Weights of a small mixture-of-experts language model, trained from scratch on English Wikipedia: a variant of Adam for the experts.
Below are experts of layer 8 (counted from 0) of a mixture-of-experts language model. Rows are named router (the router's row for the expert), up (a neuron's input weights, with its number), down (a neuron's output weights, with its number) and show model dimensions 256-511. Each number is 50 + 10 x the weight over its row's rms, rounded and kept within 0 to 99.
Before each expert's rows: a language model's description of what the expert responds to. This comes from a sample of Wikipedia text that the model never trained on.

# expert 43
It responds to: Sentence-initial articles, pronouns. Sentence- or clause-opening determiners and pronouns, mostly the, The, This, They, He, Its, after a period or comma.
router:37 50 47 41 47 47 59 59 29 53 57 37 48 61 54 61 34 47 66 31 61 50 48 65 58 59 56 45 69 49 35 53 60 52 30 37 51 30 35 48 41 44 53 35 54 36 43 45 36 43 60 50 36 64 47 63 55 46 44 52 54 44 43 59 62 50 61 65 45 55 46 40 49 42 43 50 56 53 45 61 66 48 58 49 55 44 53 42 44 41 59 42 39 66 40 58 35 65 37 59 46 64 57 65 57 47 61 55 48 40 46 55 66 48 34 34 34 52 57 41 60 67 38 60 38 41 48 62 40 59 45 38 46 46 69 53 60 46 63 45 44 52 63 59 68 58 44 64 51 44 39 56 59 34 46 44 59 47 39 35 38 49 58 46 28 68 45 67 42 76 66 50 73 60 52 59 47 44 53 49 41 58 30 44 46 42 36 56 43 51 55 55 36 44 46 72 59 37 60 53 44 54 42 35 47 68 50 57 44 40 54 51 43 64 42 44 48 54 39 46 41 39 51 33 62 46 50 48 41 55 62 60 53 51 47 54 62 35 61 43 65 27 41 48 54 59 55 43 59 66 53 48 46 43 45 50
up0:41 47 59 38 61 50 53 33 62 51 53 51 36 57 54 38 54 41 54 53 58 41 37 50 43 46 39 38 56 55 53 35 30 52 51 63 39 70 59 60 41 46 56 53 44 57 51 50 31 45 57 44 49 64 42 47 52 31 29 44 52 52 39 45 67 54 60 38 57 37 35 33 40 51 53 49 52 55 62 50 53 42 62 50 44 46 50 31 57 53 41 67 44 49 69 31 46 38 57 64 37 29 53 48 52 41 56 51 59 48 45 47 56 54 64 53 60 48 39 62 39 64 51 50 45 50 29 33 67 60 52 56 53 34 60 44 35 58 32 41 62 49 57 58 57 35 57 50 53 56 67 51 56 62 38 59 49 48 31 52 60 51 44 50 52 65 53 60 41 48 79 33 40 46 39 56 37 54 54 60 48 49 47 51 36 47 67 56 44 52 20 41 63 69 34 52 50 64 54 59 49 49 51 50 62 84 75 69 34 53 51 44 45 62 34 67 43 54 60 27 51 52 61 59 43 61 49 48 51 73 39 56 41 50 55 42 48 48 61 57 47 72 34 41 72 32 50 69 39 37 47 57 48 38 43 51
down0:49 39 52 60 58 65 65 37 24 54 46 37 36 65 64 59 54 52 52 62 54 52 49 52 48 52 45 36 62 50 44 46 50 41 49 55 46 82 58 46 32 47 66 49 52 51 52 49 36 47 49 41 28 49 42 38 41 33 39 51 51 55 45 38 24 46 43 44 44 61 47 46 63 66 49 38 58 34 55 59 30 61 51 29 55 51 70 47 53 52 43 56 38 54 59 51 49 44 30 55 44 56 50 42 62 44 42 40 44 57 44 59 60 29 69 48 52 52 54 48 44 53 70 48 39 68 48 42 58 57 50 36 31 43 48 46 36 58 47 48 52 67 63 58 44 49 56 52 45 55 46 58 39 61 45 56 60 35 42 48 40 53 49 44 51 45 50 45 64 36 49 49 62 37 52 50 37 59 31 64 33 36 44 49 36 46 53 59 43 49 28 45 48 46 48 40 72 54 47 48 43 33 47 49 57 57 38 46 49 53 53 28 54 63 60 48 56 61 60 46 54 67 53 44 52 60 58 49 44 61 44 69 45 37 50 35 47 42 56 55 58 64 60 48 68 39 54 54 48 41 44 44 47 41 59 51
up1:51 59 58 56 43 47 35 51 56 42 33 49 50 27 42 37 47 43 53 47 53 47 41 49 51 78 50 45 47 64 44 39 46 49 55 50 58 57 58 50 53 57 58 42 47 52 70 41 45 30 43 72 59 64 32 47 44 52 68 59 38 42 63 50 42 46 61 51 38 56 52 55 44 55 87 54 74 41 60 48 58 38 48 57 36 51 52 45 57 49 53 62 73 65 42 52 68 34 57 52 37 48 58 47 54 55 50 69 53 44 30 57 42 57 47 51 49 61 38 49 38 52 50 45 30 58 66 46 57 61 44 71 55 51 36 57 47 55 48 54 33 48 32 40 37 39 52 53 38 55 69 27 54 49 46 42 38 58 67 52 56 48 39 52 50 61 46 51 30 64 41 40 42 47 57 39 39 36 67 53 55 54 61 41 36 52 51 61 62 59 67 36 54 66 45 50 55 51 44 45 31 55 57 53 47 58 70 60 49 49 54 56 44 55 59 59 68 55 57 58 40 44 50 60 49 49 38 41 54 45 44 47 55 58 64 51 44 27 63 49 57 61 55 58 55 33 45 48 50 43 44 44 46 63 52 57
down1:40 49 43 45 62 56 58 51 37 55 45 56 65 43 38 55 53 83 50 50 66 43 55 35 42 28 30 42 80 56 47 59 31 54 41 51 56 53 58 57 66 56 68 54 57 55 70 46 50 70 42 55 51 42 54 47 53 49 32 40 36 50 30 45 37 55 56 57 52 36 40 42 55 39 57 57 34 58 42 50 39 26 48 53 45 68 36 59 43 56 52 57 42 49 47 47 53 40 46 54 67 44 55 50 54 39 25 61 49 56 67 43 47 62 44 46 54 47 54 51 57 54 42 46 40 47 48 46 47 33 47 40 62 64 49 37 34 52 44 59 50 50 61 55 60 47 57 44 48 36 58 48 41 58 40 27 60 58 61 51 59 44 35 57 35 57 61 58 56 49 47 46 60 49 41 39 44 59 53 61 57 58 45 80 45 52 46 41 38 47 38 47 30 50 52 55 54 42 56 51 50 45 46 59 49 59 51 51 50 39 52 53 48 53 49 59 53 49 59 49 47 59 72 59 44 41 50 76 54 76 66 64 76 40 31 60 52 44 35 66 53 56 62 49 48 64 60 43 58 67 44 60 62 52 59 52
up2:51 56 52 39 44 14 52 53 36 72 57 58 27 38 49 44 50 49 49 56 33 54 47 32 52 62 28 39 35 50 53 39 40 41 48 58 25 61 50 49 35 60 49 47 58 35 42 42 40 51 45 39 54 54 49 46 39 28 68 44 58 49 54 58 44 44 53 44 34 64 43 38 45 49 56 23 70 59 51 51 55 45 66 54 32 45 60 45 64 45 54 42 56 42 53 22 42 43 61 51 58 55 58 49 43 57 48 45 56 50 37 52 41 43 55 34 50 58 59 39 49 33 55 36 38 59 43 43 54 40 52 48 46 55 36 64 62 39 51 49 31 49 34 62 52 51 61 37 72 47 44 53 63 40 57 54 37 36 51 53 52 47 58 57 58 76 37 55 48 83 64 48 47 49 35 55 47 44 48 65 47 61 65 56 46 36 48 61 57 60 28 27 60 51 49 46 60 52 45 42 61 55 46 47 58 60 45 39 46 52 58 65 51 41 69 61 57 38 52 49 56 51 52 52 56 42 43 36 46 51 48 57 61 71 57 56 65 41 47 59 42 45 52 61 42 55 42 61 56 59 50 47 38 48 53 39
down2:51 38 60 50 59 43 49 57 53 37 35 63 57 52 40 51 59 50 65 53 31 48 52 46 70 56 49 66 51 54 41 70 49 49 36 56 48 55 56 55 57 49 52 46 58 60 46 58 51 48 40 46 37 38 31 38 45 57 53 52 43 46 55 46 17 52 59 33 48 54 45 49 52 48 58 51 44 63 32 55 28 52 52 49 53 40 54 51 40 57 33 58 69 45 59 37 52 46 37 29 54 65 50 49 47 46 58 58 40 68 54 51 46 41 51 36 48 46 33 46 54 72 64 37 34 34 49 68 56 53 63 47 62 68 48 45 46 53 50 66 69 36 56 47 42 43 65 46 50 58 73 38 61 55 50 41 45 43 43 57 36 66 50 44 51 56 41 73 48 48 47 69 43 74 62 67 47 56 61 51 46 47 20 39 72 78 43 47 47 59 77 42 70 36 39 48 57 49 40 37 48 37 49 55 48 59 59 56 62 44 50 66 35 43 52 37 52 51 55 74 46 61 58 49 42 51 56 60 46 55 45 60 29 38 58 39 56 45 47 44 54 54 59 34 54 63 62 47 60 70 65 47 51 55 46 58
up3:48 51 50 33 39 60 42 44 37 53 42 58 50 47 50 30 48 48 61 50 45 56 49 52 56 70 55 50 41 34 37 60 53 57 55 38 49 58 57 58 28 61 49 63 52 67 73 37 24 31 53 58 58 63 49 48 42 42 49 60 54 43 59 52 58 35 61 44 56 64 32 42 48 39 38 66 52 43 49 56 30 65 52 33 57 48 36 46 52 50 39 54 59 50 46 49 34 53 51 59 49 50 46 30 47 41 60 48 57 45 43 46 59 43 44 54 54 55 39 30 53 59 55 60 32 33 58 46 52 73 56 38 48 56 45 36 66 53 52 64 51 48 45 46 45 60 47 52 73 43 44 41 58 26 64 51 41 54 51 56 62 57 49 56 55 61 53 52 60 66 59 57 52 63 75 52 55 40 45 53 54 44 46 65 48 53 47 44 56 34 51 57 45 46 46 57 47 55 50 60 67 41 59 57 45 44 55 39 46 48 47 61 45 53 71 65 35 59 68 48 40 45 53 55 47 63 49 56 67 44 61 44 55 48 53 67 50 37 52 81 48 52 52 32 54 60 68 50 51 83 48 47 46 49 46 33
down3:52 56 53 64 60 58 43 40 50 50 47 44 61 53 46 58 58 56 48 37 65 62 52 48 53 66 48 46 59 41 38 55 54 49 40 49 58 49 47 38 51 59 36 48 52 51 65 34 31 48 45 40 58 68 64 55 45 58 63 37 59 62 49 39 59 57 61 55 38 36 49 25 45 60 58 40 57 39 44 60 34 48 43 62 42 47 42 58 50 66 45 54 34 40 58 42 43 39 30 52 31 46 37 52 37 44 78 44 55 52 66 64 61 50 45 54 39 71 58 37 60 49 46 61 43 57 56 51 50 38 60 55 40 32 49 57 49 37 57 60 45 43 37 48 54 60 33 64 42 43 55 59 59 41 53 68 56 36 48 39 55 51 70 67 42 43 51 50 40 44 38 52 52 40 52 63 52 57 58 35 52 59 50 50 56 43 72 41 45 39 76 63 65 32 64 40 55 62 45 43 62 53 43 50 51 48 61 58 49 38 45 39 45 50 61 43 52 43 61 50 32 69 45 45 46 50 50 42 53 59 66 42 38 54 52 35 53 45 52 51 42 25 52 36 44 47 55 49 54 63 53 37 48 62 59 38

# expert 1
It responds to: Given-name starts. First token of a personal name or place name, often a first name or its opening piece, such as Robert, Al, Ren(ner), San.
router:57 52 45 60 56 46 32 42 52 51 59 41 48 51 19 54 52 58 44 64 35 42 50 49 37 58 41 39 39 53 56 47 23 59 27 59 56 66 52 41 54 44 50 41 73 45 48 38 50 46 38 73 47 66 42 38 55 45 70 51 37 54 54 60 44 50 54 47 54 52 43 43 43 54 55 62 47 62 99 42 46 54 48 61 55 45 44 59 45 39 62 47 44 54 39 55 46 43 39 67 35 46 50 56 52 51 44 52 59 48 36 65 52 63 57 40 48 67 38 50 53 45 49 43 47 56 58 50 49 49 58 46 66 45 45 42 65 59 41 51 47 56 48 58 49 60 54 51 61 28 59 53 41 43 52 60 54 65 71 56 51 48 44 42 24 51 65 48 47 53 55 58 55 60 51 33 43 27 54 62 41 55 40 52 43 45 41 64 49 52 44 40 38 49 50 46 60 47 44 51 46 70 62 44 46 54 47 45 50 55 56 34 49 52 50 55 48 49 48 38 41 35 66 36 50 52 59 49 46 64 57 54 65 28 49 58 49 39 41 51 60 56 61 53 44 46 52 56 47 48 32 39 65 65 40 40
up1:39 45 53 51 55 49 35 60 34 45 46 51 55 49 52 47 39 48 52 46 40 45 42 68 42 49 60 62 50 53 36 31 51 59 66 45 41 57 43 52 45 47 55 40 46 49 55 53 48 65 61 39 46 50 34 51 47 41 45 52 61 58 38 47 63 43 57 66 44 56 52 45 52 53 58 52 57 56 22 64 56 52 68 47 63 58 43 58 42 56 41 43 50 52 46 36 31 46 59 63 42 51 51 53 36 50 53 40 36 54 41 56 70 72 44 56 59 50 54 49 54 41 45 52 61 59 46 66 57 48 47 58 27 54 60 53 56 35 60 60 59 52 51 58 62 58 67 48 46 51 41 52 42 59 43 58 55 55 40 54 53 37 48 49 57 58 54 35 61 53 41 50 54 60 43 48 49 53 72 43 34 40 53 37 59 53 58 30 44 49 50 67 68 51 42 53 42 35 73 48 50 50 47 67 61 61 45 49 37 53 65 54 75 55 43 50 62 46 61 39 50 48 33 46 40 66 34 42 66 43 56 40 55 50 53 56 45 48 51 59 39 54 47 44 70 36 55 49 43 37 46 56 54 66 64 71
down1:55 51 53 48 53 41 47 49 36 66 61 57 64 65 55 57 34 78 64 58 62 38 46 61 54 52 28 49 48 52 67 63 34 63 61 64 67 70 66 34 69 45 52 54 44 57 58 42 60 39 42 55 20 61 58 32 49 38 54 51 52 49 43 43 43 48 29 36 46 35 47 52 53 52 50 33 45 34 59 56 34 33 41 45 49 30 55 52 54 47 52 39 54 48 54 46 58 52 33 40 57 59 55 50 58 50 03 46 49 57 55 62 47 44 37 33 45 37 47 52 62 57 48 40 48 43 47 60 47 59 40 41 47 58 44 61 48 56 54 63 56 56 52 40 29 43 51 50 53 39 63 60 43 58 52 42 54 58 67 72 41 59 49 43 38 44 46 44 50 57 46 52 47 43 49 55 55 44 48 54 64 47 57 50 45 48 48 62 52 47 69 59 40 55 45 58 56 72 46 40 36 52 52 38 35 65 50 45 55 46 60 57 40 41 51 56 58 40 28 63 42 49 54 57 44 41 47 47 34 51 29 60 48 49 46 56 48 43 42 46 47 45 51 51 39 64 55 76 55 54 42 37 54 53 54 44
up2:72 40 52 48 55 53 54 35 44 55 51 59 53 40 44 57 68 43 56 38 57 41 55 51 32 37 49 49 50 41 60 54 59 59 40 55 43 56 54 45 50 24 34 63 55 54 39 47 57 47 47 48 59 51 43 40 41 55 57 60 51 39 53 40 52 36 53 64 51 67 62 46 45 46 59 54 63 52 48 47 45 49 39 56 42 53 46 47 56 54 57 51 48 56 44 30 51 34 33 51 41 61 48 43 43 67 53 49 72 41 40 41 47 65 51 56 43 52 39 49 53 52 49 65 43 50 51 30 59 72 54 40 37 37 44 56 50 35 60 40 36 56 49 39 60 56 50 50 53 35 47 30 60 44 34 43 51 38 49 25 40 48 46 60 47 76 56 50 61 48 35 38 49 39 40 42 41 59 37 64 68 45 45 34 41 71 43 27 43 39 47 42 42 43 54 45 54 35 57 59 52 58 45 60 47 57 51 46 67 50 44 45 44 59 42 70 47 60 54 53 48 57 25 38 52 50 72 54 47 52 52 69 46 56 62 49 45 35 46 55 34 60 52 45 43 49 59 57 37 51 72 45 56 65 33 45
down2:50 51 52 35 57 50 49 56 40 56 59 51 45 56 49 60 45 42 48 50 44 42 30 55 42 45 57 40 41 52 53 50 39 68 41 60 56 50 52 42 38 47 44 71 43 41 44 58 47 48 48 46 36 64 47 23 67 54 63 43 52 50 43 56 56 33 42 37 34 46 68 54 56 43 60 40 40 59 51 51 54 51 61 59 55 48 48 64 45 31 50 59 65 44 46 38 48 68 44 47 64 56 34 32 43 29 40 62 68 53 47 38 47 38 47 57 36 41 56 36 64 41 58 54 59 41 53 60 63 68 59 47 55 56 53 38 29 51 45 60 54 58 36 52 67 63 30 58 38 49 49 39 50 49 46 49 45 34 67 63 42 42 42 39 37 52 50 68 44 60 50 30 39 72 57 46 47 32 49 47 41 61 46 38 51 60 54 52 49 50 45 67 60 57 59 45 50 36 46 59 39 72 56 40 55 46 56 36 60 67 49 56 59 40 62 64 43 53 43 47 33 55 30 54 64 47 64 49 45 45 52 56 41 50 65 41 57 32 44 51 40 38 37 58 34 48 37 51 50 22 50 24 51 73 38 44
up3:47 49 52 64 38 54 36 48 43 46 55 41 46 63 54 41 58 42 66 38 65 58 56 55 45 46 53 72 42 34 55 56 52 83 69 43 56 41 46 56 44 32 51 32 48 43 44 54 39 58 58 43 47 53 48 43 57 50 57 40 66 33 49 59 70 47 45 51 54 50 47 55 65 53 60 41 48 54 48 53 51 71 56 45 39 43 68 43 39 45 46 66 53 41 55 52 55 59 58 56 43 56 65 42 55 57 54 45 40 60 45 47 60 51 57 52 52 64 63 46 51 43 54 43 51 27 64 43 61 64 66 26 53 43 46 38 55 39 51 57 56 38 54 52 61 27 52 53 51 44 35 62 45 49 53 49 43 62 50 32 57 52 53 67 60 61 56 54 52 60 52 51 32 55 81 38 45 53 44 66 52 50 55 63 38 51 53 54 52 58 55 52 38 37 42 48 38 50 45 46 43 57 56 54 38 45 65 47 57 34 62 56 35 46 57 41 46 35 51 54 49 46 47 41 55 61 52 47 54 46 46 60 50 38 60 60 48 54 49 57 49 51 44 59 43 30 59 63 40 43 50 48 35 49 25 42
down3:49 60 38 40 45 52 49 54 64 58 54 60 48 48 27 38 57 42 57 49 38 53 54 43 57 33 61 53 44 60 51 56 65 53 38 51 56 49 46 48 35 56 63 54 40 51 41 51 57 67 43 41 33 32 41 72 51 48 50 51 51 76 46 51 73 52 54 48 58 38 46 63 63 53 61 53 44 43 35 46 60 43 55 65 53 42 50 38 56 49 65 39 35 59 58 56 44 56 38 74 59 63 45 21 54 57 64 30 53 47 51 51 48 45 49 58 35 41 40 40 48 47 46 50 60 50 47 59 63 53 62 26 54 50 51 47 61 45 59 45 42 43 50 48 52 48 40 54 49 50 66 46 55 19 50 46 50 61 43 45 47 55 51 59 61 58 49 54 53 66 36 59 41 47 48 32 52 50 48 57 55 64 68 44 49 66 48 36 26 33 52 51 42 50 43 49 59 71 43 46 34 45 59 44 57 59 53 50 42 59 57 63 55 50 47 56 48 52 73 47 34 50 44 51 45 58 53 53 32 54 61 42 58 45 47 53 46 32 54 47 40 37 64 45 47 53 55 56 41 55 60 55 45 35 45 43
up4:54 55 52 49 50 50 39 64 37 37 54 41 61 40 60 51 41 43 62 51 55 50 49 45 41 30 49 52 46 46 67 35 54 47 44 48 49 41 66 67 55 33 55 30 63 54 63 45 35 38 42 50 60 33 53 58 64 45 41 38 44 61 44 55 61 55 49 53 53 56 42 58 60 51 40 42 49 57 40 46 55 51 67 42 54 53 44 32 46 57 29 50 82 61 60 55 53 51 50 40 46 43 45 53 42 44 61 30 46 43 21 34 57 49 64 33 59 70 47 46 41 62 52 31 48 25 38 51 58 56 67 53 61 47 74 45 50 53 52 45 54 60 51 43 41 60 63 54 64 62 47 56 51 62 43 56 59 37 42 45 35 39 57 65 64 39 44 55 41 35 60 54 52 46 49 36 50 48 63 41 68 43 42 46 44 66 71 49 53 67 38 59 47 52 55 31 29 52 43 56 53 49 63 50 49 54 58 56 46 64 59 57 30 44 53 46 57 55 52 38 45 60 49 42 47 54 51 69 58 59 43 47 55 51 52 40 58 46 44 48 25 70 57 55 38 62 52 57 69 55 57 38 56 48 37 38
down4:45 41 58 45 58 43 57 40 54 37 43 33 44 48 45 58 53 61 61 59 55 50 45 63 53 42 50 48 16 54 55 49 32 47 43 58 73 77 61 42 71 50 61 45 48 42 42 58 63 39 37 57 41 43 76 51 44 54 49 50 46 46 34 55 31 72 51 63 43 50 32 60 59 52 39 41 40 45 48 61 38 43 49 35 46 51 39 32 51 60 56 66 57 60 49 50 40 47 53 61 55 62 58 62 58 47 49 42 38 50 59 43 39 54 62 45 52 58 34 55 50 39 54 53 66 64 52 43 61 48 54 52 50 51 41 51 60 45 46 54 45 43 57 54 51 61 57 32 58 49 46 48 58 61 33 56 58 52 55 33 44 43 41 49 53 37 44 52 47 56 56 49 53 53 59 50 33 38 31 43 55 51 45 56 49 61 49 58 40 47 44 26 61 54 64 56 40 60 39 53 40 45 76 50 65 55 48 42 60 52 36 56 54 43 58 58 41 72 34 33 40 33 32 74 46 25 35 50 46 47 52 33 62 57 47 49 38 31 48 31 38 42 47 47 36 53 39 61 56 56 61 55 48 42 51 62

# expert 37
It responds to: Title words. Capitalized common words inside song, film and album titles, such as You, Me, Girl, Be, Take, Than.
router:28 61 42 50 52 42 58 59 50 53 61 50 45 56 48 56 39 51 26 59 44 35 49 64 60 68 49 40 53 49 39 65 32 49 38 43 38 54 40 47 59 51 34 51 34 53 49 53 40 50 45 46 44 56 46 44 58 48 50 35 57 44 44 43 48 48 40 64 52 50 51 47 56 61 46 59 55 52 76 44 47 45 58 39 41 29 56 38 57 45 57 44 43 40 52 75 56 40 38 60 44 55 38 60 57 62 56 48 45 52 47 71 51 65 38 45 47 60 50 56 38 41 35 54 60 63 36 62 56 31 61 44 36 40 49 47 61 59 68 36 42 42 48 55 43 55 48 48 46 32 37 58 49 40 58 55 52 46 31 53 42 61 71 59 38 33 64 28 45 58 57 67 45 55 40 41 52 54 51 65 22 45 45 41 50 49 34 52 49 56 52 64 66 31 55 60 45 32 45 45 39 44 58 48 50 53 43 56 46 52 52 38 63 55 51 53 39 62 44 46 41 73 52 54 53 50 51 50 33 55 49 43 51 39 43 46 52 47 55 52 67 38 55 67 67 61 72 36 47 52 41 40 34 51 48 52
up1:28 53 52 65 40 41 50 33 59 59 40 57 49 55 63 58 59 45 46 57 57 58 42 53 44 42 37 39 48 56 50 52 54 62 43 56 61 45 52 64 56 52 58 60 40 42 48 52 32 49 56 59 67 29 63 42 46 49 49 41 38 37 36 60 44 47 56 65 37 49 34 53 72 60 50 61 53 63 65 64 41 51 52 34 47 50 53 47 62 42 33 78 41 55 50 62 47 42 66 42 27 56 51 48 60 46 51 61 69 32 55 48 52 59 54 23 45 53 39 51 47 49 48 46 35 44 54 56 51 64 60 51 53 58 50 48 38 73 59 56 41 64 53 44 49 50 45 53 70 55 52 50 59 39 50 69 37 56 51 45 51 44 48 65 49 65 28 42 53 55 70 49 55 42 53 47 44 52 65 63 54 57 47 59 62 66 36 77 57 48 48 46 41 56 51 54 35 59 45 57 49 53 27 50 60 57 51 59 43 59 71 51 34 50 59 66 47 47 55 64 67 43 62 74 62 52 55 34 38 59 47 51 31 46 48 53 39 44 34 60 51 40 55 62 45 42 49 63 41 33 47 49 74 63 41 50
down1:52 56 56 46 43 49 55 61 37 45 35 66 47 40 70 49 51 47 51 47 68 55 58 43 71 41 50 35 51 47 46 61 52 66 44 45 28 43 45 53 53 25 37 46 33 53 44 64 53 53 52 51 39 68 38 43 68 56 58 56 50 33 38 45 56 48 54 58 52 49 47 54 47 65 58 34 61 44 29 54 50 45 71 69 52 47 41 49 59 51 57 46 63 51 32 25 37 41 35 55 41 41 36 41 46 35 74 56 27 60 66 45 64 41 49 55 39 72 35 54 51 39 59 52 63 61 65 72 55 44 41 64 44 49 48 43 55 59 77 46 51 38 38 50 69 49 42 35 39 51 46 56 51 51 47 52 41 35 46 51 52 43 42 36 32 54 46 48 50 52 57 37 38 35 51 48 49 60 45 57 58 47 44 50 38 42 73 49 40 54 48 55 48 38 44 54 51 34 52 52 46 41 48 38 39 41 64 38 52 61 52 71 53 44 32 43 46 56 24 36 43 48 71 45 55 53 48 37 52 53 47 47 55 58 39 51 44 52 56 52 50 47 56 61 76 53 43 55 45 67 45 34 43 36 66 44
up2:50 51 48 61 32 65 38 56 53 59 48 49 50 69 66 42 51 41 54 51 39 58 66 58 51 25 70 39 64 63 36 53 67 55 58 51 72 35 46 35 41 48 69 48 45 41 72 53 50 34 37 53 46 47 44 54 61 33 58 45 26 58 54 66 54 43 59 41 39 52 35 40 48 59 67 59 52 50 55 55 68 53 60 64 52 64 60 49 60 55 46 60 51 49 56 35 56 54 66 65 55 46 50 57 61 33 58 43 68 48 52 44 59 61 53 40 45 45 63 52 55 63 55 64 27 33 34 58 42 55 37 41 44 34 66 79 53 52 48 52 47 44 55 53 47 46 50 48 79 48 26 53 50 47 60 47 54 55 39 50 45 36 55 35 33 55 39 59 60 66 44 43 75 40 73 44 53 47 62 55 47 57 44 58 52 57 50 59 48 47 38 51 52 48 36 41 37 52 53 51 42 44 34 61 35 57 71 51 41 59 47 45 50 36 53 52 58 53 74 55 61 59 44 46 46 47 27 56 43 47 40 51 39 67 36 52 46 49 58 55 54 70 44 59 49 52 38 50 44 49 49 58 48 63 52 30
down2:58 47 67 38 43 47 50 68 64 65 52 67 46 54 53 58 64 51 42 46 38 35 58 52 60 55 61 49 54 25 60 53 49 33 59 56 75 55 59 37 56 56 47 53 35 47 80 67 37 43 40 55 43 42 45 51 42 58 46 62 36 74 52 50 49 48 38 63 48 63 49 62 45 44 52 54 50 42 34 54 43 57 52 69 49 52 55 64 51 45 48 44 50 53 40 33 46 65 55 60 42 43 49 70 62 51 45 43 51 57 73 41 52 57 66 48 51 32 52 46 62 45 52 37 57 51 58 39 58 49 49 52 37 46 57 64 49 44 43 46 46 34 55 52 53 43 56 55 42 47 62 74 38 64 50 42 45 46 45 58 49 46 51 58 34 46 26 58 35 41 45 56 55 41 50 39 51 68 55 59 58 36 70 51 61 55 64 56 46 38 49 58 48 38 72 51 47 39 64 54 51 66 36 43 49 53 47 24 48 55 73 39 50 36 61 34 36 55 53 48 50 58 43 34 55 48 63 48 43 40 60 54 51 53 55 46 47 43 33 47 30 46 53 73 62 52 61 59 51 48 36 63 51 21 71 55
up3:61 64 53 57 27 52 49 73 54 50 45 48 59 56 48 47 44 42 47 54 49 70 38 36 43 44 57 45 77 50 47 58 49 33 63 49 39 50 51 56 61 45 46 51 44 59 34 36 47 37 59 48 50 48 56 52 43 44 30 55 58 39 36 39 64 41 44 54 38 53 55 55 57 57 49 40 42 36 48 49 53 46 48 44 57 40 55 50 38 59 48 59 62 62 71 60 67 33 67 70 50 54 60 37 32 42 61 58 37 49 41 50 49 55 55 51 61 67 43 54 38 49 61 51 45 44 54 53 47 53 50 43 41 50 47 47 47 48 58 41 59 52 31 56 72 47 47 34 60 54 63 38 56 64 56 50 49 50 59 54 40 42 50 64 62 55 38 66 68 57 43 35 53 34 55 33 48 64 55 48 67 53 59 58 59 36 40 55 66 25 33 50 65 41 51 46 59 50 61 33 50 44 34 57 56 45 60 33 42 44 53 48 49 52 44 58 53 37 42 48 51 50 61 50 48 61 47 42 50 52 54 49 53 59 54 43 51 47 42 56 70 54 48 65 43 47 41 56 44 60 63 47 64 62 40 62
down3:49 53 37 47 58 37 59 45 53 51 45 48 69 51 41 61 44 60 29 67 29 69 33 61 70 50 50 58 50 61 54 51 61 56 43 43 51 41 50 46 58 35 66 58 46 54 34 64 63 61 55 51 55 40 67 47 36 44 41 41 52 38 52 47 45 63 45 54 55 45 38 49 47 44 53 57 39 57 55 47 61 42 54 59 48 78 39 50 48 62 42 45 56 51 42 51 52 59 46 45 46 35 51 42 56 36 45 43 45 60 31 42 45 33 43 51 36 41 42 55 43 55 48 60 40 43 43 41 48 53 41 37 43 57 55 38 35 44 59 48 68 55 48 48 49 45 36 56 55 48 48 52 54 52 26 34 47 34 52 29 56 45 46 54 55 52 55 42 58 65 49 67 65 54 61 42 57 40 45 58 67 49 53 73 53 51 71 47 64 69 50 54 68 41 40 61 45 49 45 44 54 52 57 63 51 47 30 38 54 48 44 51 41 37 46 62 53 55 46 38 51 44 32 58 25 59 51 67 27 50 66 66 46 40 50 59 61 44 55 42 46 41 52 40 46 64 44 39 60 46 46 48 34 38 36 71
up4:46 35 25 32 51 45 53 55 50 68 50 53 58 51 58 26 47 44 38 42 23 58 54 39 75 53 63 56 38 56 85 38 40 34 59 42 51 50 59 59 39 37 54 78 40 42 57 62 53 38 59 39 74 47 46 66 32 40 60 52 41 64 55 53 50 36 56 61 61 58 53 44 65 47 56 40 49 57 51 37 46 49 57 50 62 48 40 52 50 47 56 47 40 53 50 38 49 54 36 62 43 54 39 59 52 44 56 45 71 59 41 31 52 60 54 40 55 53 64 41 41 46 36 42 69 46 29 53 41 53 46 44 44 46 47 31 38 49 34 39 36 29 52 46 41 47 39 49 68 46 61 49 42 44 57 50 42 47 49 52 54 56 51 55 71 71 53 48 61 61 45 52 38 47 44 45 55 58 48 58 72 47 49 51 63 52 57 48 52 46 40 49 57 49 44 59 51 61 46 50 57 35 66 53 51 42 44 54 41 40 50 50 58 36 55 62 51 37 38 47 42 44 51 63 65 56 38 75 36 44 39 48 57 51 42 59 45 44 57 50 44 71 48 50 50 56 39 48 46 68 69 59 53 47 46 47
down4:47 61 43 58 33 58 55 61 53 54 27 54 40 34 66 46 61 47 35 50 45 38 44 47 68 54 57 48 69 39 53 46 49 47 53 68 27 47 57 71 59 64 56 50 34 52 52 43 54 46 52 50 36 40 54 56 30 61 36 58 42 42 68 29 55 51 51 62 79 49 48 65 34 60 54 57 42 61 40 48 54 56 49 49 59 43 32 39 34 68 72 68 54 38 56 47 38 66 56 53 51 43 62 46 56 55 72 61 42 47 49 48 41 47 65 49 48 37 60 52 36 31 61 50 52 48 47 46 56 53 50 39 57 37 55 47 72 41 61 40 43 31 45 46 53 61 50 51 52 55 47 51 56 49 64 63 32 36 48 43 34 61 31 47 64 58 49 36 51 43 81 47 48 61 65 20 40 48 59 48 56 44 48 58 31 60 72 34 53 46 58 58 34 40 56 51 51 58 49 58 52 46 54 47 36 45 63 55 56 43 35 64 36 58 52 46 39 59 59 37 48 58 53 56 44 50 62 57 57 32 68 47 55 47 39 49 60 46 63 47 65 45 58 55 65 54 51 44 68 54 51 34 31 34 33 60